Experts of a small language model.
Size: 9 layers, width 192, vocabulary 16384, 21.3M parameters.
Below are experts of layer 3 (counted from 0) of a mixture-of-experts language model. Rows are named up (a neuron's input weights, with its number) and show model dimensions 0-191. Each number is 200 + 40 x the weight over its row's rms, rounded and kept within 0 to 999.
Before each expert's rows: "gets" lists some tokens that make up at least twice as much of what it gets as of all text; "comes after" lists some tokens at least twice as common just before its tokens as in all text. This comes from a sample of Wikipedia text that the model never trained on. Tokens count by the router's weight.

# expert 40
gets: "2", "1", "5", "3", "4", "9"
comes after: " ", ".", " $", "-", "–", "/"
up5,204,204,246,243,200,173,258,241,211,176,203,208,138,242,204,159,219,150,249,145,328,239,136,313,190,186,294,161,248,271,225,232,228,270,221,180,206,185,229,237,222,177,240,160,231,218,232,182,205,213,152,214,188,192,221,214,156,186,158,179,209,165,203,243,219,212,212,222,137,224,189,193,268,167,217,230,167,249,162,223,207,258,183,205,235,199,188,211,200,184,239,159,252,201,177,169,134,176,268,153,197,190,175,290,278,142,216,183,216,188,209,190,192,254,215,296,175,177,215,236,138,238,241,276,150,190,213,200,109,170,217,261,262,213,174,195,197,185,189,192,215,239,206,209,153,276,201,171,164,267,138,242,131,254,258,205,227,149,248,257,183,169,141,232,250,137,200,208,205,273,205,230,140,214,179,225,202,119,206,167,258,176,138,157,201,229,205,236,154,177,192,176

# expert 63
gets: "201", "200", "202", "199", "198", "197"
comes after: " ", " (", "–", "|", "283", "°N"
up0,148,169,154,271,155,228,196,228,240,183,248,193,268,263,143,176,240,210,142,191,277,158,158,204,241,300,261,174,187,171,250,209,183,162,146,213,247,205,259,161,162,195,146,220,244,271,137,262,246,213,216,242,226,246,203,170,184,227,227,125,181,253,110,226,253,194,213,197,155,205,231,139,214,143,140,219,219,220,253,211,244,154,159,140,258,171,173,202,217,169,243,241,238,171,158,152,229,198,172,187,158,174,145,166,173,238,269,204,153,229,267,213,242,249,187,283,256,217,201,154,230,192,236,216,135,207,206,234,156,214,205,227,202,222,190,225,201,222,183,172,194,221,158,210,138,250,218,185,171,153,154,182,152,237,254,231,249,211,197,225,146,187,204,234,180,187,161,223,228,232,195,230,253,216,178,125,246,264,206,140,143,169,203,145,172,231,265,265,287,149,201,236

# expert 54
gets: " |", " |\n", " ", " %", ";", " Votes"
comes after: " |", ";", " %", " Votes", " Candidate", " Notes"
up3,182,238,151,235,258,165,158,167,206,113,264,116,174,302,274,165,146,162,218,200,200,171,138,159,269,165,166,171,216,267,267,149,164,130,183,181,210,227,248,215,231,219,182,177,188,127,207,182,226,173,129,223,136,273,200,214,251,136,224,236,254,155,197,217,290,226,215,140,213,209,255,183,221,195,254,276,169,156,131,237,172,215,270,195,229,135,188,242,166,180,180,147,241,232,214,178,215,202,219,145,224,164,217,145,255,219,215,259,226,224,173,226,224,163,194,169,178,223,179,178,157,203,184,251,97,291,174,200,186,219,149,252,200,170,267,197,178,189,247,234,176,167,281,199,170,194,214,246,215,190,179,246,185,167,197,231,149,176,159,232,205,197,265,247,101,242,187,212,143,217,182,198,223,162,211,263,218,237,197,207,179,214,138,211,190,207,186,183,153,202,183,202

# expert 55
gets: "N", "R", " N", "G", " R", "D"
comes after: " |", " (", ";", ":", "|", " N"
up5,149,156,128,202,192,227,176,167,222,143,170,170,214,320,166,154,208,208,205,264,210,149,239,216,160,219,131,184,239,167,238,181,166,213,103,176,223,191,173,230,248,256,201,195,189,284,189,123,231,218,122,161,157,169,216,259,112,187,240,161,227,244,190,217,149,176,182,215,220,198,220,214,261,224,289,220,216,167,270,201,179,190,184,209,238,221,156,102,207,193,232,169,276,175,207,217,192,191,222,225,188,216,152,167,229,180,175,235,197,210,258,185,196,200,215,236,231,153,249,135,207,207,213,198,231,233,192,196,132,171,205,191,131,244,220,194,149,265,195,203,242,139,272,202,306,175,133,232,158,211,159,201,125,183,176,159,179,268,269,177,234,256,188,190,215,227,165,271,190,253,170,255,177,228,226,255,204,152,214,166,196,194,169,232,120,205,211,217,159,173,279,253

# expert 17
gets: " |", ";", ");", " —;", " •;", "};"
comes after: "0", "1", "2", "%", "3", "4"
up3,150,234,235,226,187,235,199,186,221,114,255,186,192,195,158,175,245,151,197,252,193,153,199,307,165,181,204,203,202,176,172,214,173,207,225,97,255,260,126,183,211,199,178,208,129,241,234,238,215,258,210,272,213,268,204,166,178,188,207,220,220,199,232,185,287,236,186,171,236,236,280,158,164,224,109,249,178,244,270,289,185,189,146,220,280,240,223,193,147,212,171,190,187,222,214,206,160,194,235,244,180,178,148,188,193,155,201,139,185,215,241,238,212,170,232,200,177,187,189,170,159,229,258,166,182,170,204,199,231,164,175,236,206,255,152,260,309,184,188,197,236,210,166,295,166,154,193,172,150,181,212,204,156,238,246,199,207,248,196,275,99,167,213,224,231,281,205,185,279,179,146,151,239,244,229,134,231,197,248,202,175,195,243,186,204,189,236,205,185,206,107,198

# expert 78
gets: " he", " He", " it", " It", " she", " they"
comes after: ".", ",", " that", " where", " when", " He"
up0,179,181,217,207,127,173,147,186,220,253,177,247,152,146,164,204,229,172,133,180,291,114,159,162,178,180,242,174,184,217,189,170,225,222,232,247,186,189,196,96,142,219,145,133,229,233,179,188,208,161,161,225,190,167,245,230,204,221,164,231,148,301,125,227,216,181,247,211,207,224,170,99,187,235,154,164,180,214,206,160,183,171,175,246,193,242,194,295,258,177,258,204,248,210,238,260,225,187,164,153,234,213,194,211,222,236,204,244,156,240,222,240,246,179,161,174,162,224,241,215,245,158,182,179,235,215,238,233,212,192,224,179,182,194,220,257,203,173,147,279,217,160,123,214,241,197,239,168,206,115,161,202,190,230,156,274,164,327,208,206,244,274,188,201,168,206,179,236,178,219,212,205,203,311,204,239,289,205,201,183,281,242,190,182,166,192,232,207,174,202,139,231

# expert 61
gets: "-", "|", " •", " -", "===", " ="
comes after: "\n", ")\n", " |\n", ".\n", "==\n", ";\n"
up0,216,258,203,131,228,214,216,102,170,187,148,188,239,102,108,205,259,186,140,169,196,123,224,243,161,122,255,158,220,156,165,243,218,161,215,246,176,238,229,243,126,237,241,222,171,209,237,247,161,176,249,179,233,229,220,241,207,247,218,204,260,184,173,250,213,145,192,161,251,140,166,217,230,215,242,203,278,124,186,145,193,180,144,197,221,180,188,227,164,177,220,143,208,203,205,227,151,205,230,200,174,226,185,182,159,118,262,223,198,183,223,298,242,183,219,189,179,143,189,251,208,207,199,233,214,176,172,110,234,158,189,196,174,187,197,174,169,219,162,188,255,207,143,148,163,189,234,223,293,218,205,330,226,186,165,188,261,266,219,174,187,195,197,230,200,238,152,137,182,196,215,161,173,182,238,144,247,160,159,219,181,272,142,171,242,205,156,188,264,207,194,243

# expert 39
gets: " ", "–", " May", " March", " January", " June"
comes after: " in", ",", " January", " In", "In", " March"
up1,220,178,221,208,185,177,258,50,234,240,211,237,185,149,230,208,215,277,206,192,181,42,173,245,214,242,206,208,178,167,164,152,206,187,206,183,218,121,240,133,172,195,172,212,223,143,232,185,239,166,220,149,172,242,165,209,150,194,207,191,190,173,218,98,241,187,210,132,211,137,138,226,191,172,204,284,157,230,191,176,204,201,250,208,117,211,226,166,179,224,169,161,210,283,194,210,187,140,187,190,217,176,205,182,202,200,146,210,171,254,224,150,239,205,142,226,185,300,218,202,240,209,210,213,203,165,199,144,124,253,152,229,189,215,202,222,195,185,206,238,150,175,213,208,168,192,241,153,202,112,141,184,200,167,239,295,122,266,129,227,224,273,195,192,248,236,212,191,191,135,202,201,209,188,174,192,163,253,215,200,161,229,182,220,248,184,244,275,217,165,190,261

# expert 73
gets: ":", "|", "′", " ", "°", " September"
comes after: " |\n", " (", " on", "′", " Born", " /"
up0,217,260,115,166,157,186,185,204,217,181,196,272,229,190,173,148,227,111,169,184,167,166,208,214,214,275,242,146,157,208,240,179,230,142,200,164,167,226,215,145,194,175,178,164,247,163,246,290,301,233,213,167,187,230,221,199,200,235,179,178,176,166,164,131,171,217,205,147,233,191,215,205,219,243,175,137,183,193,258,130,200,159,202,214,140,216,230,194,152,173,177,153,209,196,204,208,171,210,152,174,171,268,131,278,235,101,270,206,214,245,267,213,194,203,141,186,147,159,194,220,146,229,259,184,154,162,185,142,159,196,236,147,154,184,157,217,238,214,202,203,227,192,189,159,210,179,192,261,167,268,178,224,189,191,186,169,200,296,211,179,117,211,159,171,168,146,300,220,253,215,188,147,209,211,171,177,243,174,184,219,141,189,132,280,226,182,209,212,228,223,324,163

# expert 24
gets: " ", "–", " −", ":", "°", " +"
comes after: " |", ";", "1", "2", "0", "3"
up2,237,179,315,161,237,203,196,204,182,203,182,167,236,257,119,208,181,195,224,203,206,239,191,170,203,159,209,119,129,198,195,210,153,202,206,157,232,198,218,200,159,246,135,235,256,202,239,179,177,160,240,213,136,293,196,245,207,249,167,158,215,139,190,267,179,204,176,180,194,218,141,226,204,229,274,187,202,235,184,220,95,239,175,154,155,228,245,162,161,139,152,220,234,222,214,120,166,168,161,201,190,247,239,191,183,136,207,246,224,170,170,81,160,185,171,236,219,164,222,201,205,260,230,201,210,149,221,208,219,319,235,139,199,185,237,250,246,253,182,147,167,161,249,182,203,189,152,196,228,110,142,160,133,170,224,140,261,256,216,209,169,194,202,225,235,144,262,202,241,227,223,181,212,165,137,179,224,255,153,198,209,205,196,237,247,159,219,132,148,228,215,157

# expert 1
gets: " that", " which", ",", " who", " but", " after"
comes after: ",", ".", " However", " that", " said", " time"
up0,207,280,264,212,152,178,170,202,170,267,184,273,277,204,171,174,168,260,184,222,208,220,243,167,140,187,200,220,168,267,161,218,213,269,193,187,205,111,160,168,235,139,254,207,185,278,259,218,174,139,195,226,183,204,184,194,220,263,212,162,148,264,152,245,186,226,307,234,171,215,129,130,224,192,226,234,169,246,192,254,181,186,275,143,200,256,191,188,230,204,224,279,224,184,190,232,186,209,238,156,186,203,193,217,191,245,262,166,218,154,215,186,177,245,183,227,183,184,202,191,229,129,167,176,206,189,151,191,188,219,157,229,139,147,226,149,118,260,239,185,149,219,187,190,189,176,221,144,178,132,239,218,195,226,177,202,176,237,153,225,259,165,139,223,216,169,270,198,176,150,164,186,131,158,181,170,148,256,226,177,228,210,171,101,237,221,157,248,320,239,215,205

# expert 9
gets: " |", ":", "|", " Party", " votes", " hold"
comes after: " |\n", " ", "|", ")", " Total", " Party"
up3,175,273,173,203,201,221,129,210,197,124,255,203,258,170,247,213,226,161,165,297,150,198,172,200,206,202,260,235,159,215,273,202,185,144,150,164,204,176,202,175,180,206,200,214,222,209,122,204,216,275,192,233,293,112,207,261,182,189,241,175,185,248,190,146,217,224,253,179,200,219,207,176,148,195,215,227,178,191,204,204,166,189,227,262,237,231,203,227,216,214,211,176,224,86,165,197,322,182,215,177,209,198,179,191,265,171,231,169,214,181,229,174,227,218,145,174,183,237,213,243,128,220,128,204,142,182,221,206,271,233,171,143,196,245,177,227,153,184,221,160,218,185,234,192,159,183,265,191,124,161,209,212,172,274,163,232,135,233,199,179,232,131,234,139,203,295,114,185,150,286,190,175,196,242,315,177,214,243,225,219,255,235,188,195,200,211,145,229,179,242,244,193

# expert 45
gets: " and", " of", " or", " with", " &", " but"
comes after: ",", " well", ")", "s", "\"", " along"
up1,210,207,173,200,167,210,193,190,111,212,253,293,205,149,277,209,184,115,233,218,118,206,182,189,212,203,187,137,179,188,239,159,183,180,173,120,244,196,203,287,144,175,224,278,259,281,190,196,230,106,120,151,164,213,180,143,239,219,169,132,215,222,191,150,185,129,187,243,171,199,196,188,251,262,213,203,188,185,199,160,259,208,244,252,228,142,189,318,209,223,187,223,187,188,170,211,213,139,154,199,247,165,259,214,239,224,248,226,232,164,151,171,258,206,113,244,209,210,214,162,242,172,124,197,217,169,181,219,259,188,164,263,214,186,160,156,144,176,240,223,190,183,243,243,208,217,168,251,175,207,226,175,242,178,249,178,138,185,172,142,234,199,169,175,160,184,207,262,121,241,265,190,235,295,190,203,214,231,188,207,230,177,217,228,196,202,228,176,225,180,202,282

# expert 8
gets: "1", "0", "2", "3", "4", "5"
comes after: " ", " (", " +", " −", " $", "–"
up0,218,191,184,292,101,231,194,232,248,119,170,222,253,210,195,196,172,209,182,206,191,225,226,173,206,216,211,126,224,192,220,212,230,172,203,167,193,234,257,156,261,180,174,192,115,170,234,161,144,224,226,166,148,199,204,134,274,222,166,191,213,233,276,254,172,135,158,173,189,223,227,277,200,195,224,216,142,288,290,253,255,247,203,262,199,163,259,126,232,174,184,195,190,197,217,176,177,197,212,180,167,141,239,147,248,252,203,236,142,372,194,156,133,224,198,225,161,200,202,241,197,207,183,199,136,233,196,261,148,178,125,166,246,169,174,148,249,190,167,164,194,230,210,235,227,230,220,172,256,236,159,194,127,244,188,216,219,199,230,247,178,164,231,246,165,165,186,204,231,165,202,221,172,229,203,167,173,226,194,220,302,157,192,247,202,206,180,195,178,266,212,206

# expert 67
gets: " was", " is", " were", " are", " had", " be"
comes after: " was", " is", " it", " he", " were", " has"
up4,234,163,194,260,184,182,185,117,178,213,150,231,254,169,219,212,237,218,250,229,164,218,177,256,224,294,316,154,144,168,108,269,254,190,158,178,250,148,177,201,187,208,228,221,226,194,218,149,51,175,185,175,124,166,232,202,201,192,183,147,269,257,241,182,204,231,258,214,209,130,113,251,205,190,230,202,229,211,192,205,147,144,206,178,194,177,184,276,195,245,187,163,155,222,199,131,224,171,181,185,161,229,179,172,247,110,180,215,200,204,196,211,182,199,185,214,190,221,158,189,148,180,184,136,152,228,224,219,241,231,179,233,238,203,218,246,184,234,221,229,213,191,257,195,176,178,234,180,174,263,164,190,150,176,183,220,234,251,136,158,182,154,168,233,135,213,202,215,173,188,230,199,307,204,202,275,282,207,273,206,215,185,139,184,223,207,277,198,225,117,182,188

# expert 21
gets: "9", "8", "0", "6", "7", "2"
comes after: ".", " ", " (", "°", "′", ":"
up5,179,200,161,208,206,212,193,127,225,223,218,191,159,198,176,167,182,227,224,219,230,328,240,287,154,213,232,185,207,199,170,193,170,242,200,216,189,107,159,187,199,144,153,251,151,277,180,196,203,223,267,185,219,215,102,208,229,133,235,150,256,134,234,253,130,183,177,179,204,144,215,276,199,202,171,258,199,184,192,249,158,206,146,146,194,204,204,202,264,202,224,212,171,205,210,177,151,229,277,171,164,173,201,197,330,228,194,208,144,176,236,250,249,267,165,230,151,265,229,252,210,261,126,185,149,222,162,236,231,200,160,195,175,273,176,174,296,212,204,234,232,199,230,183,147,201,217,208,190,254,152,114,268,201,221,205,226,175,218,234,187,188,187,246,187,193,215,186,209,137,182,210,164,233,147,208,195,197,220,266,259,211,199,150,162,275,153,195,207,259,196,266